config.yaml
num_hidden_layers: 8
hidden_size: 192
n_experts: 24
experts_per_token: 3
d_expert: 128
d_shared_expert: 0
hidden_act: "squared_relu"
moe_layers: [0, 1, 2, 3, 4, 5, 6, 7]
router_score: "softmax"
normalize_top_k: true
routed_scale: 1.73
balance_loss: 0.0112
balance_bias: false
init_std_router: 0.0332
lr_router: 0.000835
vocab_size: 3926
norm: "rmsnorm"
norm_eps: 1e-05
tie_word_embeddings: false
optimizer: "soap_variant"
learning_rate: 0.0071
beta1: 0.95
beta2: 0.95
max_grad_norm: 2.0
batch_tokens: [65536, 131072, 262144]
max_seq_len: 512
train_tokens: 514100000
max_steps: 4086
dataset: "wikipedia_en"
Below are experts of layer 3 (counted from 0) of a mixture-of-experts language model. Rows are named router (the router's row for the expert), down (a neuron's output weights, with its number) and show model dimensions 96-191. Each number is 128 + 24 x the weight over its row's rms, rounded and kept within 0 to 255.
After each expert's rows: "comes before" lists some tokens at least twice as common just after its tokens as in all text. This comes from a sample of Wikipedia text that the model never trained on. Tokens count by the router's weight.

# expert 19
router [107 126 121  86 122 163 112 146 116 121 158 136 167 147 116 130 115 125 157 146 135 138 122 129 119 125 140 100 136 137 120  67 102 145 112 131 135 169 101 148 147 110 146 162 117  61 150 137 128  95  99 140 128 128 120 111 109 149 110 104 115 143 168 109 164 106 158 116 154 127 171 145 154 111 164 133 108 105 143 113  92 157 113  90 154 181 115 132 144 116 127 117 112 135 146 153]
down0 [113 121 102 113 164 127 122  90  83  51 135 105 113 102 106  85 155 104 106 134 102 138 151 128 135 132 130 102 108  98 141  81 145 136 126 151 129 126 121 113 112 152 155 125 127 169 110 134 119 126  89 194 145 120 150 125 122 108 115 140 129  98 126  89 150 106 159 127 108 116  94 110 127 150 114 125 114 151 120 133 110 141 128 125 133 128  96 125  79 132 113 135 154 172 142 146]
down1 [103 157 130 122 100  88 115 114 129 116 146 109  99 131 107 148 111 129 118 141 140 137 125 165 127 131  88 119 120 103 169 127 123 129 135 128 129 129 127 159 137 101 139 152 148 154 182 100 122 127 117 162 126  98 164  97 123 153 119 127  61 122 163 126 134 127 104 114 111 139  86  97 145 120 116 129 128 138 117 128 120  89 115 107 121 126 130 127 119 131 111  70 127 137 121 192]
down2 [111 130 102 145 141 156 126 110 107 121 103 119 127 106 141 117 168 113 123 119 175 118 104 109 128 121  94 106 130 112 117 107 127 117 120 135  81 142 118 132 100 128 100 131 145 127 129 139  70 125  58 189 127 134  72 120 123 121 137 135 111 129 136 151 135 101 121 135 131 142 131 128 142 132 136 128  93 124 108 166 116 140 147 123 162 143 123 209 128 142  99 117 129 165 132 121]
down3 [140 156 108 129 173 140 146 130 115 126 136 133 126 128 157 129 103 177 110 131 127 118 119 124 136  60 120 101 144 131 195  95 124 136 120 135 147 119  90  72 144 141 119 109 106  81 139 136 119 106 118 135 159 118 145 115 131 149 135 104 128  58 126 133 119 139 132 113  80 125 183 133 125 123 107 183 162 144 129 138 128 124 115 145 114  76 105 127 129 125 136 135 120 131 163 112]
comes before: "0", "9", " |", "8", "7", "5"

# expert 23
router [126 128  87  95 163 132 136 128 158 145 172 143 133  92 153 162 157 148 108  91 162 120 141 133  96 161 137 134 109 133 123 122 157  85 119 133 124  85 149 130 135 183 101 160 124 140 142 133 150 129 149 128 106 130 159 103 113 126 133 134 148 167 167 157 124 111 130 111 155 113 123 131 182 183 131 118 149 159 152 110 115 156 114 132 115 110 140 127 108 140 142 153 145  74 119 148]
down0 [157 130 126 122 130 127 149 122 121 119 132 145 173 132 118 144 150  84 104 203 115 124 125 124 130 107 170 130 108 131 122 119 132 118 145 185 113 141 145 133 121 131 116 105 157 139 143 153 156 124 124 137 157 130 123 121 205 204 164 128 163 132 109 113 133 125 164 124 106 113 103 121 169 122 109 130 150 146 152 126 117 114 157  96 133 147 121 122 133 129 137  76 163 143 128 136]
down1 [134  59 133 162 154 125 124  91 125 139 142 102 126  62 162 125 124 105 133 116 136 118 144 140 139 131 132  69 128 149 121 127 102 132  77 143 124  64 128 102 104 155 127 123 123 120 119 132 122 141 103 139  97 145 124 151 153  70 123 126 124 124 139 185 103 121 136 160 109 124  69 132 138 163  77 128 132 128 122 116 147 123 128 114 146 102 137 101 116 143 141 228  81 117 128 130]
down2 [149 133 108 184 117 123 131 137 129 126 148 126 111 164 129 133  87 161 115 130 140 130  90 106 126 120 123 195  90 121 127 196 133 135  79 122  96 127 138 113 135 115 116  81 164  96 128 138 108 156 144 127  97 132 120 166 137 149 126 133 116  86 135 126 126 122 122 129 115 117 133 118 171 125 151 120 116 126 135 139 122 106 129 123 141 135 121 136 152  76 129 127 178  87 119 113]
down3 [129 127 130 123 146 119 102 125 133 111  97 134 147 133 116 115 158 118 107 135 218 140 125 128 147 132 141 159 126 125  91 134 132 133  66 152  91 124  90 121 143 103 128  79 133 129 105  88 120 162 112 118 138 143  82 119 121 143 138 136 127 132 116 127 149 115 169 154 134 152 134 111 132 108 134 121 178 132 135 130 114 190 125 169 126  95 111 146 130 131 100 102 155 144 125  80]
comes before: "\n", " ", "|", "-", "==", "The"

# expert 13
router [160 133  74 171 153 126 104 128 123 109 113  94 121 111 131 126 164 105 114  84 163 151 116 118  98 123 120 115 137  83 173 141 142  89 137 117 145 110 140 126 147 111  98 143 142  95 137 152  67 124 106  90 177 108 166 176  95 132 138 144 117 110 142  98  94 152 123  91  93 122 117  86 132 114 115 137 133 142 104 132  84 145 137  89 159 147 157 165 123 106 135 108 131 136 135 136]
down0 [141  92 134  97 136 124  93 126 130 140 103 131 103 126 186 104 129 120 139 124 141 169 115 122 124 133 128 123 129 120 163 161 109  99 120 124 161 103 126 142 147 130 153 129 188 147 138 108 114 138 134 123 116 150  72 132  93 131 152  88 127 103 130 160 128  90 129 110 107 135 137 121 122 123 159 126 234 128 146 161 148 110 136 111 128 114 124 159 130 152  82 164 125 149 127 129]
down1 [120 146  79 152 107 117 125 143 133 120 160 145 195 128 125 196 124 135 110  65 134 157  83 117 110 120 107 129  79 131 120 102 164  38 129 142 131  77 169 135 141 131 107 138 131 126 115 104 146 119 148  74 140 151  98  49 107  87 139 150 132  86  88  76 125 170 133 158 107 115 155 130 101 145 130 127  97 123 126 162 107 134 138 105 125  88 116 133 123 124 142 114 119 148 129 102]
down2 [120 155 120 102 112 111 122 151 134 149  95 159 153 141 126 119  87 134 131 112 115 133 161 118 150 129 129 160 144 140 160 129 125 148 142 126 129 122 135  97 156 125 150 125 184 171  91 134 115 103 134 197 145 120  80  99 156  90 111  90 107 156 104 106  90  95 105 111 130 129 159 116 142 133 154  94 141 165 141 126 112 132 102 116 122  95 130 112 152 152  92 125 154 104 136 128]
down3 [132 135 127 124 129 128 139 131 140 141 147 125 122 147  92 135 144 118 155  95 138 156 154 170 131  93 138 133 153 125 130 133 103 175 132 105 129 144 160  91 178 139  94 130 110 109 131  98  69 149 156 145 124 102 108 119 105 137 158 131  95 121 131 150 153 119 112 108 135  98 132 123 104 131 116 155 133 152 128 106 106 121 167 107 136 175  95 113 178 100 129 103 129 134 126 111]
comes before: ":", "1", "2", " \"", "9", " •"

# expert 14
router [159 121 106  98 113 124 144 142 115 101 123 142 152 140 166 166 144 147 133 154 106 164 154 130 120  90 134 113  77 176 113 127 144 153 162 114 130 121 140 164 131 106  93 101 144  95 122 124 190 127 163 127 145 115 135 150 189 125  98 109 159  99 110 143 146 130 168 113 108 135 101 102 152  97 130 191 138 144 137 105 139 125 105 162 176  79 101 132 118 118  88 115 116 117 137  97]
down10 [124 104 144 128 107  71 145 115 140 161 162 101 125 133 109 128 121 181 109  94 131 125 131 129 136 157 115 116 116 125 121 141 111 134 116 116 125 140 162  98  84 132 141 132  98 164 125  99  90 132 199 121 163  90 135 120 139 149 116 146 106 126 129 159 163 141 140  99 146 164 100 120 163 122 168 117 127 125 106 125 107 144 132 106 133 141 127 137 114  66 125 113 121 159 104 104]
down11 [127 115 117 129 129 165 137 107 136 145 143 126 126 122 149 131 120 116 130 134 133 162 125 151 134 120 124 150 126 173 134 151  93  87 127 126 170 102 104 130 135 159 115 118  99 108 152 139 127  73  91 127 133 132 111 132 133 106 151 127 145 149  91  93 124 152 123 139  88 107 123 125 104 147 135 212 171 100 125 129 106 136 147  60 127 132 126 122 163 126 143 180 103 160 208 161]
down12 [158 102 127 122 163 194 147 124 128 124  96  67 104 103  94 174 153 135 125 108 106 114 152 129 138 131 129  98  82  72 124 132 140 165 137 114 164 107 104 118 117 133 105 140 128 160 132 128 129 133 130  65 110 175 135 135 122  59 124 145 146 101 130 122 138 131 120 147 123 117 120 122 137 151 122 114  62 126 143 141 131 130 121 141 122 128 109 159 127 138 159  98 136 132 154 107]
down13 [127 124 155  95 176 149 128 126 152  99 125 139 161 135 130 118 124 184 172 116  84 177 119 147 109 140 125 119 121 134  86 150 146 129 142 133 122 128 111 129 139 138  60 147 131 141 137 125 129  89 107  93 128 117 102 124 114 103 125 110 105 127 169 110 156 130 160 149  91  87 130 116 128 118 116 124 101 163  96 167 113 132 136 125 164 136 107 104  99 166 143 137 137 110 167 123]
comes before: " the", " a", " his", " its", " their", " an"

# expert 0
router [120 137 160 128 150 145 113 105 141 119 123 144 139 148 132  85 142 138 138 126 172 131 152 164 103 147 121 111 174  98 159  75 122 135 154 120 155 196 161 170 111 116 165 131 166 117 125 164 152 122  84 101 116 106 140 129 131 106  86  97 120 163 132 129 103 148 135 135 151 119 114 114 116 135  92 129 103 125 148 153 156 156 132  96 123 114 116 160 148 171 118 139 151 140 153 125]
down0 [111 126 143  97 132 146 145 170 120 116  61 130 125 130 130 154 112 136 118 126 124  96 127 120 109 105 127 146  99 136 133 177 128 122 109  81 132 140 145 103 130 131 125 119 121 128 114 128 139 112 168 119 124 104 132  94 119  82 123  93 134 100 126 123  90 139  98 152 128 120 112 117 132 163 145 116 136 118 167 111  98  64 139 131  94 123 144 103 111 111 125 133 140 120 132  94]
down1 [158 130 139 123 112 114 144  73  79 139 134 133 142 132 122 127 128 109 141 120 123 139 127 118 153 162 128 129 107 129 131  70 128 129 134 107 101 142  94 111 113 106  96  79 160 113 124 121 118  66 125 149 124 156 120 131  99 113 136 120  89 127 122 126 117 112 134 128 125 160  78 139 116 186 113 127 127 126 119 138 119 145 131 136 108  82 125 131 176 110 134 140 154 128 131 142]
down2 [149 139 117 186 126 158 157 137 130 101 123 120 143 138 151 157  63  46 132 124 111 116 132 130 118 127 115  63 129 112 122 127 145 122 132 112 137 145 122 152 149  89 116 163 129 129 126 112  97 109 141 170 127 129 120 144 176  97 152 156  90 131 145 136 121 187 146 140 181 178 149 123 122 128 149 128 109 120 129 132 138 140 139 125  62  90 116 121  90  62 137 118 113 123 109 164]
down3 [118 131 143 115  94 119 138 124 124 106 119 136 122 145 133 189 127 102 120 132 100 120 148 139  67 130 142  98  55 126  95 102 131 141 134 151 114  93 109  63 128 108 124 120 124 189 107 155 106 133  88  89 128 112 154 150 133 135 130 131 156 114  90 117 158 126 133 107 103  95 127 113 132 117 150 124 106 114 133 128 123 132 135 162 147 129 129 122 178 148 101  97 126 141 118  86]
comes before: " ", "1", "2", ",", "0", "9"

# expert 7
router [104 113 135 148 113 114 120 141 123 138 117 114 137 110 141  96 137 105 101 144  98 143 126  88 111 134 124 116  96 143 141 144 119 148 135 128 134 143 167 148 136 166 131 131 144 151 161 142 125 173 107 188 162 183 144 147 106  87  91 169 137  95 140 130 109  99 130 148 111 114  90 131 144  91 130  84 168  69 136  88 102 111 134 158 185 111 111 139 133 120  98 140 107 155 127 141]
down0 [140 112 104 140 102 138 139 130 135 124 144  89  99 122 157 107  62  98 128 110 147 130 119 142 122 120 103 102  64 129 124  93 147 121 141 106 172 140 116 181 142 173 141 178  83 101 139 137  94 152 123 124  99 127 130 118 118 124  67 145 135 128 134 142 153 128  93 118 111 143 142 106 153  73 136 138 145 126 157 138 129 102 128 123 141 130 118 125  90 131 130  88 149 153 132 134]
down1 [149 128 117 123 122 107 128 127 125 124 129 134 138 133 125 133 109 116  98 148 132 127 127 130 127  81  99 142 153  87 112  87 103 135 144 140 172 122  98 134 147 110 123 142 105 124 119 122 133 134 131 128  88 149 115 118 107 151 141 132 196 128 121 187 123 103  71 130 133 163  64 123 146 128  94 175 130 132 153 140 102  90 143 126 150 117 142 122 128 185 124 130 119 123 133 118]
down2 [209  87 128 105 125 151 175 103 128 129 138 131 135 130 134 172 128 150 129 116 118 139  82 116 178 137  87 123 148 119 160  96 121 144 134 106 123 144 126 129 105 165 159  88 128 151 141 142  90 122 137 131 149 128 154 103 107 143 139 163 120 178 118 110 100 113 116 135 108 151  88 129 149 139 135 157 100 120 104 142 118 140 133 113 176 128 154 146  91 176 151 119 118 131 118 119]
down3 [106 114 113 126 134 142 106 117 177 129 122 131 140 167 100 150 112 181 113 137 106 170 122 146 123 125 145 144 138  92 136 111 111 102 117 127 121 130 177 126  87 132 142 141 154 123 127 122 116 170 171 127 161 164 180 114 105 161 156 110 104  78 156 158 102  95  80 136 115 118 117 111 129 138 114 159 155 112 121 137 164 127 128 121 114 157 132 173 120 148 139 124 138  46 135 119]
comes before: " a", " the", " in", " be", " to", " been"

# expert 2
router [126 169 169 126 109 152  94 129 159 124 133 111 116 146 170 141 122 103 156 169 132 106  91 148 151 102 150 150  83 139 131 121 101 121 158 174 130 139 147  72 139 116 120 140  91 116 152 140 117 176 146 132 124 114 126 103  99 127 135  85 115 151 109 119 105 119 112 166 134 135 121 168 119 164 145 139  97 128 134 121  90 105 103 182 108 132 167 156 112 173 142 139 142 135 131 103]
down0 [119 133 155  78 178  98 129 118 125 137 115 128 104 115 152  94 136 131 138 140 121 106 134 171 105  79 125 128  86  82 118 143 141 125 131 127 109 165 130 142 131 148 132 130 100 135 125  96 179 139 124 118  94 100 138 127 131  85 102 133 133 114 158 103  62 168  90 153  86 109  90 117 154 124 166 153 117 124 145 109 104 143 101 139 120 144 153 133 101 167 121 144 134 125 154 121]
down1 [ 98 128 110 130 106 107 145 132 128 143  95 126 150 153 176 115 140 109  90 152 119 121 159 122 148 110 105 129 147 131 101 169 136 132 134 107 166 118 118 102 130 134 128 115 118 175 105 148 119  88 110 143 142 125 193 184 107 130 133  96  85 131 151 129 119 141 173 117 141 138 126 132 116 172 153 131 110  94 135 121 139 146 143 146  87 167 108 137 156 135 115  97 115 130 154 170]
down2 [157  67 134 126 125  86 120 133 118 140  88 108 115 134 103 119 126 142 116  97 139 118 166 100  91 119 128 127 182  97 145 158 111 147 129 123 211  99 110 123 128  90 102 128 131 155 148 191 131 129 129 114 121 129 127 128 122 128 164 163 128 173 128 131 120 165 118 130 120 170 156 126  90 106  90 127 146 122 113 121 106  77 148 175 132 136 139 135 154 122 124 146 128 151 118 102]
down3 [179 140 128 166 118 133 115 121 110 123 101 124 139 139 119 103 127 154 126 165 143 122 132  64  57 121  79 129 156 128 167 128 157 134 149 138 132 154 132 161 142 129 101 136  93 145 107 104 137 138 117 172 115 155 158 134 140 123 101 108 150 142 160 176 104 130  73 132 102 132 133 128 144 135 113 117 131 133 132 129 129 111 118 190 136 132 103 127  82 110 142 134 126 110 123 102]
comes before: " of", ",", ".", " and", " in", " for"

# expert 5
router [116 117  96  86 159 109 130 122 155 119 172 115 114 145 136 105  93  86  90 167 127 122 115  80 150  92 106 161 148 154 111 152 100 168 141 142 175 128 153 144 122 134 138 103 100 151 137  98 139 161 144 133 151 148 102 149 140 104 147  94 127 108 172 166 100 146  99 137 112  92  86 128 150 109 124 145 120 125 121 113 117 128 128 180 157 102  96 166 101 157 137 139 118 147 119 122]
down0 [129 119  93  89 163  77 143 129 114  89  64 134 110 138  97  98 115 144 113 130 143 143 138 112 129 128 141 136 128 104 124 148 120 128 128 155 121 145 132 128  96 125 154 137 113 153 157 130 139 129 120 153  60 115 128 173 136  97  85 119 113 110 115 139 130 111 142 132 128 125 124 129 171 116  96 133 141 157 130 129 158 138 105 202 124 121 161 138 129 142 175 144 144 149 140 131]
down1 [125 120  67 115 121  68 143  93 115 129 194 142 139 123 120 181 110 132 150 167 110 135 101 106 137  77 117 132 121 134 126 107 118 109 107 162 128  91 130 180 140 162 137 124 155 126 182 125 120 131 118 187 146 139 128  60 144 133 137 148 126 132 116 122 132  84 139 126 128 120 127 134 131 124 145 125 163  78 138 115  97 154 123 130 119 129 150 132 130 148 118  90 117 191 142 125]
down2 [ 85 133  82 138 144 109 124 132 167 156 119 154 135 128 143 153 116  65 129 112  86  95 126 122 149 110  95 169 113 111 134 182 138 127 129 125 161 143 160 127 111  86 139 175  88 130 103 124 128 116 125 137 110  89 130 120 139 110 141 119 130 134  90 128  93 140 163 129  88 139 196 123 125 122 126 183 120 125 131 148 120 144 130 134 134 162 123 138 154 119 129 163 127 132 122  84]
down3 [138 130 170 132 123 152 131  97 107 131 153 132 185 125 134 134 120 148 119 158 177 136 163 155  73 128 123 139 117 159 108 122 128 117 125 133 120 114 138 153 133 148 128 130 109 102 182 159 110 132 149 178 139 129 126 128 148  74 161 137 102  92  78 107 151 104 159 133 130 127 153 150  87 120 108 127 132  92 159  90  93 125 132 139  98 103 150 146 129  89 161 149 107 167 130 130]
comes before: " to", " the", " in", " by", " a", " on"

# expert 11
router [183 107 140 182  73 145 124 136  57 116  82 107 114 162  81 128 131 101 173 170 125  98 151 112 145 114 135  74 173 131 131 110 139 126  99 117 114 102  91 148 159 123 147 100  99 155 108 115 105 121 158 112 149 118 122 118 138 156 161 117 115 157 105 117 150 147 135 112 149 113 143  84 124 138 136 138 141 151 158 115 179  99 105 109 149 132 111 131 126 123 135 134 104 129 147 148]
down16 [140 125 116  71 114 142 143 135 140 104 117 152 132 127 137 116 170 126 117 112 139 116 128 109 117 126 115 114 140 128 104  96 137 123 162 131 153 125 125 111 125 141 141 139 113  95 148 130 114 132 109  98 106 142 158 154 133 147  99 114 142 124 113 125 102 143 135 131  80 120 177  75 128 129 147 140  97 160 127 133  66 133  78 136 166 128 154 110 149 116 127 130 125 116 175 119]
down17 [121 118 134 109 116  97 135  73 119 169 127  97 118 127 147 136 160 139 196 128  72 105 113 121 129 154 145 130 143 128 141 135 133 136  83 144 172 124 119  99 104 157 158 167 137  85 121 116 169 130 159  88 119 142 133 131 163  66 115 136 159 157 124 130 125 125 175 134 129 116 140 112 126  79 154 117 133 124 128 154 111 172 128 139 123 155 125 129  86 159 122 171 140 139 127 111]
down18 [151 125 134 109 199 181 191 112 142 165 156 107 160 145 136 107 124 122 125 137 129 164 185 122 134 117 102 115 108 123 128 124 121 153 130 123 128 124 129 143 118 119 122 165  82 111 109 130 153 153 137 140 130 110 147 122 148  65 134 138 119 105 132 133 129 134 107 120 180 113 128 147 138 121 132 134 137 126 156 103 111 144 123 127 108  98 130 176 105 135 133 158  98 120 127 130]
down19 [189 133 187 138 128 101 175 124 123  85 156 120  74 127 128  97 126 187 126  72  97 110 207 156 143 129 137 118 109 128 122 129 128 159 150 129 128 120 151 127 127 140 117 155 130  74 123 137 147 141 113 131 118 128 165 127  66 142 116 128 151 121 133 127 133 138 120 157 123 121 157 184 122  97 136 181 128 168 145 130 109 127 142 136 174 142 145 131 117 130 132 100 128 138 152 117]
comes before: "1", "2", "3", "0", "4", "5"

# expert 9
router [ 97 118 132 145 128 116  83 120 147 108 116 146 126 123 162 124 117 130 141 149  86 128 138 135 106 175  82 133 155  95 105 132 113 110 164 130  78 128 150  86  85 146 140  92 100 147 131 156  96 140 113 142 132 115 131  91 107 143 162  72 124 145  94 131 127  90 124 154 102 153 115  98 144 158 123 124  77  92 128 153 118 112 126 165 109 170 161 145 103 169 173 119 152 110 115 116]
down15 [163 116 145 149  81 146 113  52 124 114 133  71 132 100 134 116 127 126 128 173 159 119 127 158 128 114 143 125 105 173 130 137 125 133 132 124  98 193 177 157 166 139 123  81 171 138 148  97 120 160  94 168 109  92 144 144 111 150 124 159 123 151 142 113 159 128 112 144 167 144 123 119 100 150 125 115 127  99 142 104 126 113  89 102 112 113 129 156 188 103  57 141 138 129 119  99]
down16 [128 104 124 164  92 125 149  78  93 148 119  63 123  93 116 131 138 129 208 108 138  74 114 143 136 126 128  88 129 168 158 142 121 100 121 128 126 108 155 162 121 136 117 109 104 135 109 142 106 131 122 145 131 137 121 122 132 130  92 154 153 114 121 124  81 127  96 122 121 127 130 154 133 160  72 120 114 127 129 168 103 143 131 104 129 122  80 140  97 115 146 127 100 143 131 134]
down17 [ 95 149  53 132 152 131 137 140 123  59 137 128 106 131 120 139 167 201 135 108 127 115 117  72 152 135  94 112 151 126  92 132 143 180 122  98 112 108 126 126 120 111 129 164 129 104 150 131 197 105  41  80 161 144 107 120  88  93 128 125 107 123 129 137 153 156 134 128 111 131 124 116  92  73 136 108 116 133 137 130 137 141 124 129 141 114 139 137 117 115 100 127 117 125 120 122]
down18 [115 133 139  93 151 176  83 139 115 138  87 129 129 107 164 150 112 122 118 100 168 174 177 131 134  67  64 155  98 132 141 113 127 104 124 114 155 131 134 128 121 158 177 151 173 154 131 109 128 107 121 149 124 164 125 144 136 114 133 136 128 124 154 129 118 121  77 172 133  96 123 177 169 108 133 116 138 109 131 146 128 127 125 124 149 141 179 156 166 137 126 132 107 109 164 184]
comes before: "s", " |", ",", " of", " (", " and"

# expert 6
router [115 133 170 114 132 136  96 136 124 113 137 100 120 128 155 119 104 134 159 121 133 155 133 148 137 104 118 147 108 162 148 117 125 128 148 125 123 202  90 135 112 101 133 160 148 104 163 133 136 160 149 143 149 163 162 117  92 137 160 110 120 148 133 111 124 154 158 166  83 158 133 141  99 126 157 179 124 163 108 125 147 115 116 153 111 129 109  98 134 148 170 112  98 113  96 104]
down0 [145 127 126 130 105 103 121 128 110 116  91 114 129  85 109 132 143 129 182 198 130 157 123 116 133 126 130 137 174 184 103 108 102 127 114  46 125 130 165 216 120 107  54 122 123 124 128 130 108 128 130 128 130 134 151 111 127 126 140 141 123 136  83 123 133 131 137  96 124 125 128 130 137 128 193 157 135  96 126  86  93 132  89 134 128 122 135  94 140 133 129 169 141 125 127 127]
down1 [146 128 130 111 123 124 145 104 117 119 129 105 171 139 176 122 128 110 125  68 131 143 134 128 123 166 127 155 158 111 138 144 120 127 129 162 149 137  98 137 125 153 153 132 113 105 124 126 100 145 129 117 138 108 131 119 123 121 131 138 173  72 128 100 132 163 151 151 126 131 133 149  86 107 128 168  80 154 121 121 107  62 150 175  78 125 154 131 124 151 130 145  97 111 118 151]
down2 [148 109 132 130 129 124 143 151 132  73 105 118 153 110 154 110 139 140 148 147 123 130 158 120 178  95  80 106  85  93 104 115 154 218 123 127  96 116 134 127 139 161 192 108 140 100 137 107 141  86 125 126 121 140  42 197 126 110 130 164 144 118 159 134 115 126 161 129 113  90 142  87 109 191 154 126 152 121 140  96 136 130  81 153 122  97 121 117 130 139 123  84 146 140 113 142]
down3 [178 155 129 126 158 144 148 126  79  99 132  95 119 129 155 155  76 127 166  92 128 140 126 134  87 112 134 190  61 109 146 129 150 179 131 132  89 133 145 107 166 161 130 134 123 105 146 128 198 124 165 124 126 130 127 125 135 120 124 113 164 133 126 122 142 127 107 129 138 103 127 146  88 136 117 139 108 149  43 114 141 139 113  73 119 111 113 123 129 108 135 150 136 135 108 111]
comes before: ":", " |", "ed", "ation", "ing", " of"

# expert 10
router [124 132 132 121 131 156 154 154 115 121  95 116 163 114 113 130 167 140 118 109 103 121 175 113 116 156 110 115 144  87 151 165 137 136 130 129  90  99  73  91 107 124 117 169 136 158 155 116 142 154 131 134 146 114 156 100 150 129 142 133 116 135 129 133 144 145 146 127 186 139 157 130  85 151 135 123 170 118 132 128 146 136 143 136 162 104 111 132 122  93 148  91  85 107 153 123]
down0 [107 102 113 119 168 174 136 124 142 140 146  81 130 111  91 134 128 132  95 124  93 161 119 143 136 112 146 124 113 160 121 136 114 123 160 118 162 137  63 147 115 106 103 118 143 131 110 109 112 154  73 117 120 128 122 146 136 120  88 136 137  93 126 133 131  86 187 138 125 124 170 140 130 140 145 131 149 105 125 117  81 177 106 181 153 154 146  77 127  87 132 123 116 142  94 129]
down1 [140 164 129 168 126 214 102 119 133 151 137 111  85 150 128  93 151 161 107  92 155 119 112 112 164 125 151  83 131 104 100 102 137 143 120 129 138 132 132 129 138 132 129 115 164 158 127 161 128 101  93 138 122 128 194 130 147 123  91 130 138 140 134 111 110 127 128 125 169  97 102 136 112 140 125 126 194 144 144 140 148 167 119 103 126 176 146  93 187 137 119 131 164 142 163 133]
down2 [131 162 126 125 126 141 109 109  96 126 127 128 128 142  98  82 103 104 127 118 114 138 106  83 175 130 149 126 104 138 151 118 133 178 131 127 118 105 130 180 100 156 124 131 133 144 112 146 163 123 130 135 142 135  98 132 109 134 112 112 126 133  87  86 107 123 139 128 117 144 123 137  45 165 129 152  65 110 119 130 143  84 119 136 129 127 129 132 131 132 128 121 115 130 131 158]
down3 [ 82 136 121 116  94 117 126 134 126 160 121 145 121 137 125 117 134  94 167 120 137 175 133 139 119 127 144 127 105 107 154 128 150 162 129 172 147 141 137 149 116 132 126 142 113 126 104 196 118 115 112 103 122 179 133 111 148  72 118 122  58  99 129 126 113 163 166 157 169 110 128 122 150 149 149 133 116 108 140 124 145 160 141 102 113  87 128 177 118 103 106 132 128 145 135  92]
comes before: "\n", " The", " He", " In", "3", " It"

# expert 4
router [103 123 128 146 104 135 140 140 109 148 161 180 129 129 156 162 161 165 137 126 161  99 146 177 131 137 140 135 123 130 124 155 136 107 118 113 106 110 132 115 151 149  99 140 107 123 131 103 151 114 145  95 116 129 160  68  91 111 154  95 143 123  85 119 111 129 154 156 160 123 105 131  97 157 134 159 154 133 107 156 124 114 109 111 106 113 124 119 140 129  70 131 181 109 111 140]
down0 [102 137  99 137 170 121 147 100 148 132 113 125 128 154 113 102 126 132  94 115 131 129 158 135 208 152 129 137 147  94 122 124 119 160 126 156 109 118 115 205 137 145 123 120 151 157 126 111 111 128 128 130 178 137 144 137 127 163 140 136 142 125 133 176 151 128 131 150 102 144 124 114 131  96 128 166 106  99 130 125 125 105 120  95 154 185 149 145 110 139 148 117 126 167  93 154]
down1 [153 143 124 131 110 110 116 175 141 118 117 127 123  78  83 129 144  90 165 110 133 133 149 113 115 118 153 121 113 132 167 159 159 142  87 117 133 145 120 155 117 171 130 124 134  24 127 137 107 113 157 133 123 138 125 132 138 155 141 128 162 137 122 121 158 136 136 113 172 164 145 164  97  82 116 124 127 116 130 120 140  84  89 126 176 118 115 122  94 133 133 162 105 124 118 135]
down2 [125 116 112 154  95 133 161 129 120 127 136 126 134 131 137 169 111 124  81 129 128 158 133 116 127 159 131  97 175 194 142 116 111 128 167 146 123 103 181 124 124 129  79 142  90 124 113 127 117 153  82 126 150  92 123 128 119 123 132 148 102 130 128 131 109 164 168 111 134 125 123 161 139 120 125 118 107  86 152 155  97 132 143 133 120 133 189  90 165 121 123 109 115 131  96 136]
down3 [148 125 110 155 158  46 138 112 132 131 139 156 129 101  98 150 102 131 127 124 154 169 157 109 137 128 185 128 152 135 147 125 118 122 136 128 130 107 118 129 153 172  97 159 144 139 123 113 128  98 124 105 124 148 104 182 111 101  60 126 133 110  81  71  85 156 124 129 117 106 122 102 118 129 114 148 131  84 128 136 128 116 153 131 147 145  89 150 133 135  62 162  75 125 130  74]
comes before: " ", " |", "\n", ";", " —", " N"